Experts of a small language model.
Training: a variant of SOAP for the experts, 6229 steps.
Below are experts of layer 4 (counted from 0) of a mixture-of-experts language model. Rows are named router (the router's row for the expert), gate (a neuron's input weights, with its number), up (a neuron's input weights, with its number), down (a neuron's output weights, with its number) and show model dimensions 0-191. Each number is 128 + 24 x the weight over its row's rms, rounded and kept within 0 to 255. Numbers have three digits each.
After each expert's rows: a language model's description of what the expert responds to. This comes from a sample of Wikipedia text that the model never trained on.

# expert 44
router:121164143163168158152143150142077173121129119142144146109125117151135118099122145124126121135169093146197113134134145144149124161124162101107121139136094131082124139152115140115117123155157145107101138159119075105147090125134152115110087122164140157145130077128134155155070127154112108135096123127118101130133128138150112126134153144107109149138127099075128094146111164127092134123095104140130194132134145103113150128193111123131141102111154118112127156193107120155128129156137134111121120147137125120099177133185147153098128091120128151122092109096129141162121101126189134148
gate0:111108127120129154147104105134124159102106154091103168124143120112117140137141124075092137102107068144158112130130083114140084160105171139170108122110150130139132118120139135123120174163149107100089114150135153093142091134124144145084137142160147169086153138093184111159134145119152167135143122104086110108153126121139107166136108151121143151094140105101131145121117118116131179122120120124128137149174132101164149070125116148145097109138135129131125178151124095095091188164153146124159154118126116101125134123120123081132130160142086095114115129156093123105142115117139120164
up0:133156094133106136087119123148139093112145173130134116108130123125120137163130156090109159094135117100123144148155140102099104113127140129144108132144108185118154111156121098182106137144117142111122112131161101117081121127113096191130099106135193108148107108132149113127148101141098150168081078146125151113124087140102158120121137124098120096076156152143171139141132105114112160125128177136151080125149143133131151127119088163152152104113149121125145127109143106155144118143147170096135117067116133159076104124121136151137088173107102107124132137160127136083141120124153147148
down0:158172130131109169116143126110127102169158114094155131082152134124119155150104134143115117159170156174119086135135127138128179110143192152105115154128112104123123152094100147124109136081124109136106159100122138150084118134071131118107143115145106104103076102150122168124132151137138125116069158113125104134173106131178112092105124099141118158124158140088095104121141106091085151146129130140116140082113098127150129093138111132198116126143147152122105163160118113088152093145152150117131131136108103129135140104115160101138116131143125168111140152095113125151153125119122129136
Music genre words in album infoboxes, such as pop, rock, plus capitalised name words like United, New, Western, television.

# expert 16
router:115128084089145143154117169096169091122120140123108107111140123134091147159154154172126131155129161148132131101119104140137137130132099127158173105104098149141140162123117145145161097127104130145148158166168145159090133115114157092156133083095124147128169116141102159092103150143158170160100163138157121097158117177151163144146145186120131157115142132135133108135115156120089082093106116125129140137109091143088126103111100127126102165142115102113152116103102172129141133135175149106123103145141116120142163116136087122138136082108148133136151140097103099119143170088125109124
gate2:106152142120143096117149157141128158106132164138136126094124114155124117099122169121118157157115141146191133155126105142125096086112182101118132084157126135124132094138142161152091153128139147115091103116152182143166140091120122116147171134125162159114138156121120132122145106059137130135127129135143118126113098150127122135101100129119120129116138092131161101137141106132090093143126136157099150115117174155135179121104116159141112133125118142090110124114108105111112114163145167110134092116077162129096190124094146140158104065119102132121156153113148114139133099124197138160
up2:156157149121114113160140133168128112138102173145144141144154119134086134131119142127166144164100131136158091105145120148130110140155157102121155117160098123120156176152154147142144158140128149088137118115154165168128154104099125094128133106140153127119140171133125118131131147070128125148135121129143134119090095106118125136142107150108134160141127084134152125130136117128129108128143130146136134098104199116163148145118115117154112127174130129096086135151064128153119100124136091130103096123081129141091174124101116125128158054132133128109111107134131073156132093132148128217
down2:134128102126158155165147143155127156105110109134119115111144115095175126120127085153108122157114137141148158114111134115136130128187109174104141160173135105162113112148145133121138162082094157116133095106136096084129091136130094134118128139125122128186105114136145106117123086125180111163072155154070119155157124144144121124109115074080123096098115118150100145130124117100151122086125116093127123118114088121117086091146139120125139106132140128143131125180165110167109132116095138156087097163129166108143126092111151141109158160150125153105129123102120129093112150127122119088
Pipe characters opening a new table row after a line break, plus list dashes, colons and numbered-list periods.

# expert 38
router:148139165137127085145153166128093106111112130122154113136159101091111125114120132180162134052093145124140116123131154132165134120156155158138171128122107152145116129142155151106145143138086130127173129150135140186132124142110120117158127138135115135110148118115124111151105117112095148134176174120162116162133124150127124146123144132138098085090120124116141167119114102087130117168170142165168099116094119133112101123139174158147149121070141156078137118107173121122130130116128160153091134145116145095182132106159149155127094151160145139100125153145087128109149103089098145121
gate1:179129114109163138141114189100129186126135113114147193141128125099162112114147121126142140102157128136092099126173133091149138125140126118092086132138103127150123117088125099122116082130094179132152119127141112106147126152162144118112160091129125135160143117085170117170102157105111126131094117085106111177098104075101093124127152116114102152146090141120122166121132142126086119163127175103127151135175121129158104097164103128127116126168144158115145130125096149102125135081120135145143127129120165143115138120083145120118162114127099128116119167106160155128122105119108114107
up1:138098153151164118140113128139105111120180130082118108136100116154136132131162130154131127116106063100071121133159120141098155159127151107139121142159145148108132112121116108118125129113108148103162151094104145103160145112117118100127104156171122159114114149124118148104153140161098152122147127098133174116085105156144102119150121104117151133180203141137126159122165164113162141149139099128131134131115097086047135128136121107149129125132124103109110108133110120158170162137146148137146159147151111125175104105111111108109134164140108119096122082131112167119161143126116066117
down1:115107119123114106103157160123172156129147149081173161120144106088113114136127157104119149132123109135160097187135130147136130116110145138150148130112133142120131136105116131110137107132128131134135179126169104135143129096089159090127119111138133105138141123085099176138114149155135132132125113100130106143123114108160138162139130113124152183117085100061128102123110150111152100141144116089116138177112128121170118162134149157112146071077148157132095130155159139170113139139126104176161104140123115146122180129150138128093138089136167062186157105102136131135112129124125126111
Plural and third-person -s endings on nouns, names and verbs, such as German-s, Ram-s, defeat-s, organ-ises.

# expert 21
router:144100138137128128155141124155148107124106165157134145137118122104099121104115148149152088169136114126172145119125129173150067136158109122103103140140104136164117176128127065100099129099121145090132122163115130112122130164091148109139141129139138159172146150068116112097117128130116081073120133157114135145118124115090132112086151073133134110145135111125139153114115117183134128117141135135121122168160127087168091144122149127104114140152116141144105117111116141170136149145148158125098127129106146074122120124128151142086159134107151138112109053150145139078162148163116152143
gate1:132102120113096136121104140131105112112123125139148146153118097172189082170128124119135105093117147144136165135111139170099108122143104112131087125179131118113109108149117121121116173138101113149133135147169132159089140152131120126112123092156124115164126118145150113106169130128099152137094057114114134088088118110147142091129126071118203150163149085122147106117143141106152124164106147103140152148169164122133139174134167095133173088123147161133091110128073158120119114138132139127116113133138139084120150104143127144136120121176137134133149147147153092140107133106129145152
up1:148127132123135143112093106123120137127114153118155130151102140115149074111149104104154134124121156134126169126151125170104159141148130122138131125144122136128112129129157113159107178121090119116119163150160123127078137119128169138100134113134124155139179137142153086108112100097105157158099124150143131097108139108167145139167114111159126119132147129152134099149114126141218096160097149117126145124128153129111126123194126094126115121140168128110109115154067126070150121141166143157149123130148085106144175111134137088176140145146155082147116127156165133137111106155143145185
down1:109128122123119097097144129132159128110088126141118126098138206141202089161109140124156128136187151122114157111106162133156127118103093156173151141082119148167182134146133101158084166100135125111177078149153123118173115149121143123126093119159102127109159146113137132140115135096128139118075110122080118146144108148147116147107132154123116093093117095146113153121100126149119136109154131082099099132118139121150154161111111161124143135084113125133100115132116140126159158126098109142147117153103143108107162114154151157107119110145136143114131136107143115110144096096107125082
Biographical words like born and aged in date parentheses, plus served, married, elected President, early, late, in.

# expert 52
router:128130120096112100093119135099149114116091094115096124126187150114104112082129165150139148135118143121155174136143080138153097090120132144116109135133112156103090169143177125095148136151120175106127170134144123131150161088130141127087118154119141122141140126125116105169149135146127109138159127164116148183109157140143166099132103116139114142135135105122137134106124114126141172154144123124115137180146147118119142140096079119143119152109160117140140070137163142125189148149103121137104099169088161163159137134153163123145132103139081102122158116163148086083120124169125121117
gate2:151171101116087132115085131125119094137150111157172095129138108111104104135121059151102117129107148121129103072147159143149133101177133106180125142172154107130134171105171165098131130115137080103100141137132102155114128146142139111147121098107149145130119177146127087104079109128114169120093112129157138106156123101130083148127109097124144140114140141137126107130096143088121111146119130128068124127110101163122144166138139131132131101113137140125115144160123123114125108138090135095082127138091166128135131118108163147156097084139186122131143089163134163138145111114116157137
up2:092186128142164125141187134113113129138134102122120124120108156173082126140137128123141134151148104120122149155096143125109167114128135137127142159078082139123136095151125118088177137086162122116153094116110120111110140073104150149096128110142098111101137150116101154116114141139099078076154147112138134108134171129104168126139102133152142121084120094123082160149144132158144136098132114107170136143150135132095122120112098121146119108173161129115139097098154156122105148157147126105119127167139128147109138100086125144110149194134102100128143153112143140109092120164171099102
down2:104151120107138130151118099147118127135174138128137154105168099148133154172121131123132117118077106164143114099113091116124148102154151141156158123162106104124114100087145163090098108079135110112091148122183122104122134124164097157131161124126102126144123161136159122141141159115092100129123103131135097080075130113102139138164159104131111119100140124101074128079154118120138117147127077108106137130124115122110085165128117140186089117090154148131101117133153107162167126143153131085159128127140105123103129145143147145107128135120118089143101174115150145121154137143151186152
Prepositions such as in, of, for, on, at, from, to, during, often before the, including sentence-initial In.

# expert 43
router:130152161105154114174135158085152125130167130079116196127112109128154158122124078138062126130142150118125137156123125142120110146146106083126165096129135129122118168129081130132113137139125109147155129102131121098086114159124145084126127115141129109140142127130104089116084124137089144081110161119108095151124121103095129124158171118147098135135138148130118107110157197123158086142131153097166172122144119121137131134135130107129153114140178131129129113166115130129067139143109163116122087103115112152129154127166137151129174094139146106162158141114117122112121128115189117110
gate1:130155121151146152159115152162130170129110151103157142110101129118118115104121127189135130117097160080171123140124095082095120132106105146132120135098122140138120150092108134088094118117133122129151174132096116108101154117125137126138137115153111122161115097106121124145071138132107160137146146122128097094125173125072159149097120134131111145127133202170114097136110128139176076140137152124145166112092156151120130136123097113134172111112122114117116086149162147188109129142122099127125093122116134131199137124138131146144133175131106144108169155084137112111125129125124106084
up1:122125153123110135159143113141072122122142136098188107173171125165154155147109139120082133111133131129093119126123135136136115132147146134174129118180164087124124119163121105135136138117103127157129121142132120142116123089153128117117154136131150181128145101174065121170156106108133077119136156129164162152086123131137134136156125135164136147177107124139143147167102175125097115121153145116119129159146110112165171113095121078108138143125092155123173088136157117119137149131172154135131178130121129159133111107149128094137153099156107140129138132113128155137146131077098161172
down1:140144163124128106121159133110106128168118119116122099094100131132113106126194154146123118112123128089173149133140081151134104168099118106139117139116136140156135152076102122163092129143132119156121156119112120110156144135121149084154126138137079094127150100151124130132108126115104131180145118086108133132126165100103147135110101138117142120175120162125148122113130122125140134121148131111127152098126129143128144167098123118143101150146134141104149146154122074091133149122117159192133132112036140129168145147127144111120114141093115098132179124084097115177104088100186132153
Opening pieces of words starting with consonant clusters after an article or preposition, such as sh-rine, sc-outs, St-icks, Ch-ipewyan.

# expert 46
router:100126149163154134159095156155125178109100118099108143139102156141097122106119138092118145118126162073150075176149129123130139132155156109164172091132117108104115160148160106092157153123167116130133131123157109140126137177109139115155148118129138110126095067141132167130110105149073134149102143124136132141118136139070162154114131107120125150148106123156135081137109168095155094152137143141140130146121190141157113123097137172104148108123135116093147112149116170137186129114159094127132145109110153105132148108120110175089154154143135145114147114153106118113148133115147133114
gate0:107096101112125119144136109167134143109088137097120135154147152081142122129134126120112118117128105103128081168153160109169118135119139158111135147122127117133137124123095077090207114153181132135124165120108147152165147132133124152133134179178147128124108120143172129130146144121144126126088165147152143162106120159098121105125112119137125116108172115119082172092127148145160117147131148118184141146125132097118102152132105177144139071127099142120141120106102134146151111140169081106161132156141153126116054112119125150100116135131139122131135127083120148128175164137115144101
up0:104108110127137115119122153156161154123112130182099180127126105146172116141150089089116099159141158175133132161114100137154143123127091131140153128152103135145136181130137112137142101116099121099122123125063088128127138133119099147175147090137118138122119080215151129176103132151109108080136115108152157146134140146104107123109158114111102142140198164123138100121130131114143125103115096164131141142102125135088138108124096126126116118139143067129118149099152150117157084097133113109129140098151149127116110135132134146121156130143096147095164137138150133097134142152164108106
down0:148131081147120158127079128126094145128137137148131110148141133126141143118077178129127156137132119156097111153141151095115184125168133144088091102133129122125152168086126135141122108093151122150148141137143129099107129180118110109116164197110157153144116152089184150152111122099168181157143127116116126117143103108156076132146084113099134143147087141109133133098138150135143145078123133140095118109121129120134081162136125085123107147125148138106113145170148144148128112169107153159148128127128092140167090120087142152125106163099138093113112140124126130156131106105144112161
Country, state and city names, especially New York, United States, California, Texas, often after a comma in locations.

# expert 35
router:136118112130120120131113136149134163116093142125096140095116103120107131087133153081106124132137134113116097134110151133128129171130136118140116115122160122092130124104129114154095117148169109097133144138143125113167075138123154093159121118108141077151137110144108135122122123155087093132094107142115083145075126123141104126158102131123101127153111132049102092145143212157153151129145112168149172122156074088163157147131144138118147070140144129103131126140125145114165124157173119104133137114120138106111160111146130086139162131150068151128120159115133119178120139153132144121
gate0:137085096129081112166131094168128094127134142124174133135113140140085122111142149153151104125142097097120138159141140111143118135170162125145124175108115138103109142125125154112139081162118110099103167104105149111162143144152166100117139131121132164136143072110117112110102112144107106138106103130124147147136107189139115138085118154146125117155145153151151091145120079112070151091090106145095125097113120145171108115130121136139109135118103110147120133151158116161154127131130148148080148142163123106133111117149120136125116085149079147055108108102136155131118135080099106157
up0:116154150128134157129126133122124169172125108148129157105127156117139140138120084101100161108114163132138114117130136126140130081082118144136138105177154136145123107179126109122108161138118166183146117136140097162100102136129088181127119119137092090161123167141123135148146157153117117129133172121153133101096123100097114144158160126127116119079098123115090137103140164154204101142170160129160108150150104089099088158165172140127106134141167096120151153123117119143120133108117085111129138126104133156135130124123127135152112159104149100192158130142149104115152118162139141116
down0:114107097111102075147134115106122114081139129159137113123140132099159114128165144141098091181082122148113130123168095077175105126148099118149124118047120139114163127101126149117143150088160140109109128178169120129155104144128144111146157139143152126167148145132178105136104169154134140118124158103125144112201105147150158165120131146151083121115116107125184103112115149150136148117121109130128125114148118132111113116125089103181129144077151148189125104159146150123128133142138133106137137141163121107128130122110101153123101110106125162110106129109126130132100148123095115127
Common given names and capitalized name beginnings in biographies and lists, such as John, David, Rick, James, Andy, Par.

# expert 36
router:137106143119173159095123103135144167186119115098122137172137131104115111132089154157096150098163116141168133088164104135123120165124151153124076129170101132143143114132134129125125143169093131124096106153164159162124115134141154148125097138116116097112110088119115159161120118119131139129163136083093172127147108127103120124130139148110172096131113162138141103134089144113114116137147091140105120121089194138105108144115151132111114122120156116126136145119123157164061155131125149130119129127139123182071135176137161142119129148166114152164131109132118156115121117111169133180
gate0:139135130114143143095136125112110125131136110105134102159134178102131161116139157106158138163136113156095121124109130117120116124108088150112152090119131077119160133105112100107112161164135124088141157120160197122142142118120124115110141166158133122115082142090142094104134137161115124150139113164105098109131174133154080126128149125165118136181121170121116142129115103146107093117150096159113116108108134127114171107119134120150122098108140130153155128116111136158142145099161147136072091207148156115130190162118117181162121094181114129154117147122111110160126130124149138125
up0:128113121116150160135159124078136148151140107124131142147098163104138153098157139142152179147109113140097140161127151118093138158113113129138177130122117099127169129153143123119151151144106121108114139136116170118171103109097126164119141179141126121147147099070118119094194166159081114146128100120148120140099146125140092136112135098179163138165133173142122144162157123139168137104141121153128132124099153107105125111150139117144116112142084113139137127124125132182141118149120142112074106166121144119111125149144150137120094111168127113169095144212103137136126115091130163123
down0:113128140162141103127154156117111167140148141107143149116113082131101144124118153122188115109154153095132139139106085112116161139088130144112083105128153133102120142110124099140166138089197187119114168092106120107164135152135102130152118128115126169072156109113136149139103153156131116118105118101100101147105124155083106161121111111070105125127125098133163146136147159079114138131099083126161131112120067132126107118156156115147111145111137135104119145153110102090152171124118083102159144130106127144145160117140141146139126154103136100141119164127124140114094121099101116093
Word pieces in transliterated non-English names, especially Japanese, Indian and Slavic ones, after a capital initial, e.g. K-ame-yama, Gitan-j-ali, Ol-medo.

# expert 47
router:132117104094151126124107149126078118149096109169121139118144149077143152097096139142148175148140104169127112131160146171090170117125143112125131169092087148156110147138167125095144109154143158138134132076111154133133138131176127134100132101140146125109103119161099111131116082096122153133137130090143148105129106146110164104129075113099132117151137120101105115111093111176153108154148167129171137123119151112153131133088129111101128110160100110159098120157151133114097164138126116130133152162144126159155089139116157149177128149093101165099081114116126157110153137160100119111
gate2:110135116158125124161141134143123143111106127143133070164101146057120136123119137089125140140129159150161140149086142120152185117100143188100129094124098138128116159106147098137121186095130098131134134147112166121133085164112127180100138122120140100130135117137146141199095141134134130088155149141119108099126149153154169139149183119140126128119125108131125102148118166110152137093089140140142142109128182100152141120107096148109101128111155134109119153103099146136138109119133111131106140153141134128151140150138093164150123100137098176102160162160135095081150133123097128104
up2:129135114092112128098125153132125115106115138084110145134156128158156123154166121158105136106133104136111117109133155116099107172145133072161130142136144128143133127164120167087111060125119108116114104148126067150112169088119130084130140165165140131127113129121127158082134119130119123117115119117175135181130137097114098112124091115102110148134135136173134117108136069124116097162121105113127135178132101162107133117155170130139168123139118103159169128151137157149095161144119095128134145120137111155099123134149168158115099163120159104153100123116126190155146120097184109134
down2:114120129119129131137142119121146102141113081106082118140114086121141104099065125141130088112133160154139111132107132136184120136132101114093127112144099160123121132159113129058126103113182090122134093126083128147114123084090144095113101154124119115101129140135100146140113160156150123126169130173116066175111125125127101088170161112126096112112140155141139102170163117123132094135164138134118092106137149144134096146106183140133144146114160162130120140120124137167143125115123162098115131159162128135098138123126084134154144121104130113154131076113113103115160152165143103095
Commas in prose and data, after dates (March 6, 2001), clauses, place names and thousands separators, plus but and while.

# expert 32
router:125147093141118128114113143095121135125114167156131138167120127128100126137108128165086120138147117123084122078155133118109156142139135126110167131171115133097161128134113123140142138127125099127122154169138168156095145125107129122111106097112101076144121163058075127122117119083140120097160123149115128175121104114132150116149177114163138140151126138142135093144207141111134096089124154137089119108108100105126188165108154108138141157138118084129119142151111132142130138096141137150120155135104118177154175193127129133121133109125151123184153123106125126123117120148174129109
gate1:135099109150078102147161111101114138114111129091133122132102181120157144120106144116103147094160129134127133122128127092097122159109128086144089145158118122106144140121140119115164132134126108140129136105119132148158148105133103098073120168097127114111098124112128142135073128156096110122167096120152115117138111098103167129138108108071098107156124068105122161128131166131127103086110131103098127127121114189154131096158107123190107115140112142125132101166116177108092153120144145127106150140121170139145111193091140172137126132157107191134118110137116155151132130121118149125
up1:178118139138065134122111129117131129118141123095139152180153096161119097106130173153157129101129105087182153125139110121136154121152122120116115128165155096128127109168131146111174163133105111147147132131149101138127108105166135171101076123115068123132151116122143149114138167078118125165131130141118128176129138138139142120122103107143163133107096137166136109136107128143129101149121127114124120154107084131165059151122156126148110125137172134117156143129097085143107156110150149110146143137178089145148111134086119134163137126136138158089116164101170138103116099146140085126
down1:119090120109134160117139125136144158114104109110154144132115112109121146125123121123066141126125141120117127143166110136087111098184173159125156134105135098126125165163150124159108101113105142152111160119171099156098098154171173111073151108138107162193138139131072112145094142095119140118146152129127160121149138136128102138137125161102147142130102153106133081138149142124139097123113116125095130154159139154120156134081143173135135078140126093136128139131129128153093161114119130150165127135131136141124146109104130077163106124140147143184133103094177120083117176108136150143
Opening pieces of names, often Spanish, Slavic or Hungarian, such as Mc, Val, Mon, L-aj-os, Í-ñigo, Đ-ere.

# expert 2
router:146129115125154177107107134103105169105117130125156081099113102146126091142115134106092120107149162073165133107109105155157110160138157148114118082142114126119121149138092179188109140155105142112148125101146104162168068110089150119089098100086090098107119122124098157148146113108169143137151095122128129122121108124112140146141114120117146128151116116090108113102109140123115114127158130136105119136133094120140162123091149134154123076120130115071116130100130125135120148133105108111113101131099124070130125197115149132163155132187128102139123154125092154151119120140114126119
gate0:166128103105121116148138115128107133136093148130114090144097131200148119135111084132133159155105088134133117145125143157129207109138122110130144124130089135082084079123135160108160083138120134096162120122130126168106163156126135095102115146111127108161132152154139134107110142113137145139133104113107119085095147151168178065080100108102164133140130115111164125136127126136106098104195094077160126106127119142093119103108083156135126113149114143121114126159105105140122141119148114125110099135121149127125147093154099125152160157111101118123111107109132121120130130126147095167
up0:139095112141125142122119126131145104124118104162138148100120089143102162148142143170134078130143092106110097101129112132141137148111120095172155081131121140110191140149136141153129125139146086150125127115162145113117147116104161106170138144139129151131117136145106137174149109147133099113117149132129153150132136137140135114112082147139088092133145162134117140106153115149176137161102144106128200143119099076128153154140093155117172163030119127177119094122102116117142133104110099126124127090155128137163081121100127112144136140137126091115138150144149100133128080128151156106
down0:096122098118138122164135143092093093122128167122128129142151123160118147130126136143122093145133113162095117112162095121116156102131130147090158139098087145132125137157106106124120158088096164124125100169146153069140147120160110113085149132137094134160150121130055111108144132085165147172137094160138106071095138114135128105105101164107124107155151138107116121098120189106127107097174164089142106141148090138111148130128099158137123148178161125104112127098130120157122145161133121137143122101133103132125145140141152145122102122138139103165117160077129127104135136166099104118
Vowel or short letter pieces right after a name's first capital, especially in foreign names, such as H-ue-y, W-o-jciech, F-ür-st.

# expert 23
router:121127081144113104132112110122161137112113137064116130137094106138129120113105142136152101114154101103152127099147094110110190155114117127119130117161119098158139102095113133126140128137075113123138150158122157166150161128104160133116110110135123123144138139176077155181138132108171108071117140084132163117105087159131121128138103127141121158137137100124105131119129180068112113112176126125118158130131145119094116106130139117149106067108107117132103145128122156148103171134107097155094109132130115143095107166108165156173140126144101137122147154102085142165132141083139129160
gate4:144136112107146138155142114104181143116148154127164150130152141134140098160155113156124132116144148123175097116201117146107096155107104138180059141168155116102111095067116118107101115095098146126129122129093145176119155088140103158145126110130113131128149136147089132165137116135170142162132103148102141093148117106130169128120130080137118092129180128085158157120146088138145143158109148139147094146140127133137135128121141150090089129129134120142127114143122164141114144166112134117174135097156112150139151132104100111149115090136131138087137138112156158155156093108127113107
up4:107119090128117148125114154138172149104112100154102131165131105108124098095117143120161139155154159160159076138111132095109108180114148157134167127117141125104169141083071117112117117112097149141145102123154101121100128090156103121104135155102126164125100099159077137157103165147193131154159135140098125092149082108095179098125132127161124134135130099125163136107150111135145126144113098126105142133171177134140152144148113142162158120125130138157137175122106121137131160129149134148125120105140132119167138119126085124149115151126139111097123081124188120143119105141152105150
down4:131145146161169125108155158122132127149119170187176120111120154133136114155133122125142120093125133158146136144158169104150100109130138093152114143150187137061163119113167105134107115122148093144077102138131131123145134153120103103146120107110090110134148115139117138131116104110116103105113112103104145130131143134126112071097108124110160122085118091136086137130130135148119087125117139150120121136139158163138159121117138115147118130135080121069116133125104113111092120105173114141116169113176089096129131155175104159144132069121169124131139115122142170128056123134127109098
Periods after capital initials and numbers, as in T. King, Jord., 3., 0.9, and pieces right after a capital letter.

# expert 37
router:113120175123106106139151169153139156149140115119086148159108118084147127114152095088149095156135098102120117131118171118081124063160094137139145137151153152177128112110148130142167156124120117148144125150179144084111149141149133073151120118132127110108123136171096172129098129129084159152117134136135111151139169164117117155103150123149088097128134144143172104141125136140143123087152113092163093098099113095130152127125132089109164140128167144131146115104141103129170110100117123166138132080122112145138123112152165106118145144136143114107114161178134134135144115151153112088
gate2:179129115097106139112069135136143119183144121129131134130096127087137076175141117111088101121080106106105093161121097123123125143118131130189117152130145140084166152169102104134142125165139099126134167118142136111157113140149126119098145121095119097086170120107106131144131156143112129132208104172104119138132133115155119114122112100112132098098142192111104134132138164116115140109159103111133104094146122107130107151151133095105090122146131135137104120158133133137126130128178121111127114071146109152122140170145125121149135104154121101116160120167074147151101135142123144136
up2:156148089084129130151128103135143105117159139124107102177110122124102130178181093139158111107097130121105104147153110137102110131176140086135115160126107152104126128148142096138112119118123125120123149119134120153170135116149133103075123140102153103113126095139101098087141138131143146159131082120169132122139125156129104129117137122075134118147159172182134125145149131117112108127124139141097113099126149129144092119136161131098094146136129130149097124105103138136157095099155108101146143111131151133142154098097171098107137180174130124063162099148110132142107151101113147210
down2:102177130172085149148057095127101144116090145155124110132142132132130125107102131135138126130135117103135090175098114105152162135105118147111154174159119136139119154096135100109089122103090137066136088064062105116152142133149108149131109155169081168096114136118191165122114114151158135103120161096110120123112096109130094107099113150118127152115119107136119142090128108102113105115152151155116141155142157117108118134134105119118130113148132124135113134134165106100173136123113122120128167184127128117157141128145109110163112114124145114161139170124115157122119147134113104102
Endings -is, -es, -ens, -ians in names and plurals (Partisans, Portis, Stevens, mindorensis) and common first names like James, Charles.

# expert 28
router:098130130150121084186111156136083095076136122131106114110142115135147131122122081100088127130134136146142084109123144147155119144101095105125155116090099112120142116105147125148178128133161072122163102145160159147105127191122102127125151148119159131083143149127148130126093148135091148117112152140129133138138106105148126123154144130139086140144113134157137134097145201127134130184124120133167161147136188142100154104127145144158122070147147096069115099135126151125145106138135122132118123126147092091123116113103132136151139168128120161136102117136170112160155141090123101118
gate1:110151117113124126157139095067134095114142159137151118116114126164126088136137115111075140157121101114119123186137137109121127108126143113149150106114127117095154171119156098113125096120116115175131151129167196112135151170100068131118111125158122149134140130079149073162116124107130152060114117111151158137154124094137145117155145100108109134128127140144117145101121120200129112119124133142126111104123115158128129122126108162139110138153137170144094132105110125103128087074169166120118169130128117158146092148134161122138153134164102123131144121136187110122135170156124140120
up1:159101158108154122052143191153111126165112121152093131074130104149120150157144122125167133078092097156135136118122136140128154099139133113146141099110142141109136141134134146149152139121135147101151118159116102141144112093172137112163126125105121115111158122108153141114139134144134167158165121148112157145126136140110116137083133173140138131161169127102142108147076154121099180097150099156152153155151167142088176147140108128143154141158142135103159114136141102150124116151107104097118106114108152140066168137150157122110095151144137126111127125124129153152102164088123097161
down1:114158102122151132150128110160107121124109111136145159119155138097122185163105144082145102155121140132144109092109134139115129129159134135154144157123104149165137100125150095144157140097114171129141147116146117137108130110121132146101163153073096140142182148157103129132183131147110124160148126130167135091139147176082143116075153124105108153128172118120122140119143135114125129171095144072175145136165176110133116123110120104147148146150150148106147129145112106155144123106145142132137161136114139047138099112089137132156121121060150127156136147119150088125139152097118142141
Capitalized head nouns of organization or place names, such as University, School, State, Department, Church, often before of.

# expert 8
router:127116171103109101117124098153082142078120122169085161151119139120102143127118160138142133161118117111113129145168134123088140105123109133143190145133124159126161131139184128149122104142139084140129133094136131132131089169129121116146153180119075101112112124100168140081155146132073148170123125171150092118134163135139128122150111113103122131143136154161146109148146180127150107142097164112145123124081160146160140135130134160112151152157159147107139147138153158112141055122140133115146145115116160145137107089151137133104153133100128093100127118182115121123106142118100132103
gate2:122124111081102157114119117109136082117113122116109167153133151100109117144157152064147121176104113125108119135086149111123116131139134135146159120114100137179118096115137079100155141141153134118151134112090123131093172137148128146101135112165158164112140121143126134151167100148118149117099123157191175148077091099106115111127103164176105153118128140152172121104151098128105157093147131156133118141099119121118132159112110099118141134144100162134138127059134132150111124108118148163152142127130160149153108088169127172112125139102158124115165124144120131102116108097147095092
up2:156149146164151111179127129127116142121129122123122109107117105158167118153107075152131172117132134133118115114106135162157122132085115121135112125202148110088151176120163140124109118149139147117129175164122141118127099140148139110149097125095132111118127148148098134131129157124122104139138098097103110115133147189145126149119144081125116111190105156122065158134127094112139140131115134136108175128128133138151141095159188151156123147099124130139093120208117163113138132162145151121115120118098137159110158100119123095118130128134090152159075132083128135154127116128140162152
down2:083117111133127162087133078132107126090115112098100111128110117155120099133139146094130184131122094133146098118141133121101132164147130138168147103141083128146124148108136084132140123133141122111093126136106110157154112138138108124081150128131105105072120142132118106113136133127106091130118153162132167132098143109137186080145049122169110169141159126102134107145087110089129131129175128120146162141143129127128113153124148126129140154146115097160155130084178139145120126132113141155141155125116083149185125080146175155153128121119137156144135109145112107103137131144191133147
Final pieces of personal surnames and given names, often in lists and tables, such as -ington, -berg, -ić, -mann, Henri-que.

# expert 45
router:150133133141143106153134161127143093124159107150109117127162119128117099114119122128166176116096144131129097131136132154148137139148134106115141118120140126164173158126127173084155144145113127154157109105094163110126148090144150112115163107189138116110161117141113180118098168135149148164114123137135156121130133134166179125129129153105148165135121147102125084131138108107167149156156146155120100126137183166167127128095133143085144161143110131162116159133131095110079131116138145074164117123117125146094110161111147153161102109086091146093109121077117159102151095166113113129
gate1:110189119126132119133143136156132091092111146095118130115128096121133162188115124141167154140155094136187081145152119171131105115126140153123111144113068155117115095143105125171148127097104111130138149096191099133156139095102133135111116123178115088082090132129162152124107140104130137094088187112112124167125174125149122113105153119091109141097099131110092090094129155108093161117126145146169142120149137118108131140128111120164131159162139112122147162119171154144122154106147144133119100138140104125150156136147143126162128141108128093125115115109120141150167125119150123139
up1:116077165134119170165164141119083160126126116093112160149089178061160099114121150135151121127112149146141101134096137129141198095140128143121150142143120127125161099114151104114144152110120148142133147159099120135155147111128131150166095120106127134114139105112098119106154143115136115066121146100122151123150091175110142124143101135120120121093105148130211144168114135129144148142125157124154089082095128145110137123095114080128160124143142144110141128160065138113106140145126108154109118108098143127140161092118106161085122125111121127125126132147096115098149152113120164127
down1:123182118122114192136110157088135135122109135139082109158142166128118142134154142126156147150099093100133161089125087155139158120116138163143136113095118101128138147133137076098152105106129140171148121102115157134121106116120128153111125116167129119151169116127116149092144136088096148120171164137106093130159134138154150158110122155170134162103149126166122154078124104100118148153123186144109120138158150158137114117143117143123141152164130128116107145095099138143079098122108166067123136141155124103127131109098131126169135173077150132126116156105142119148146134089160106102
Conjunctions and list separators joining items or clauses: and, or, but, &, commas, and closing-bracket commas in lists.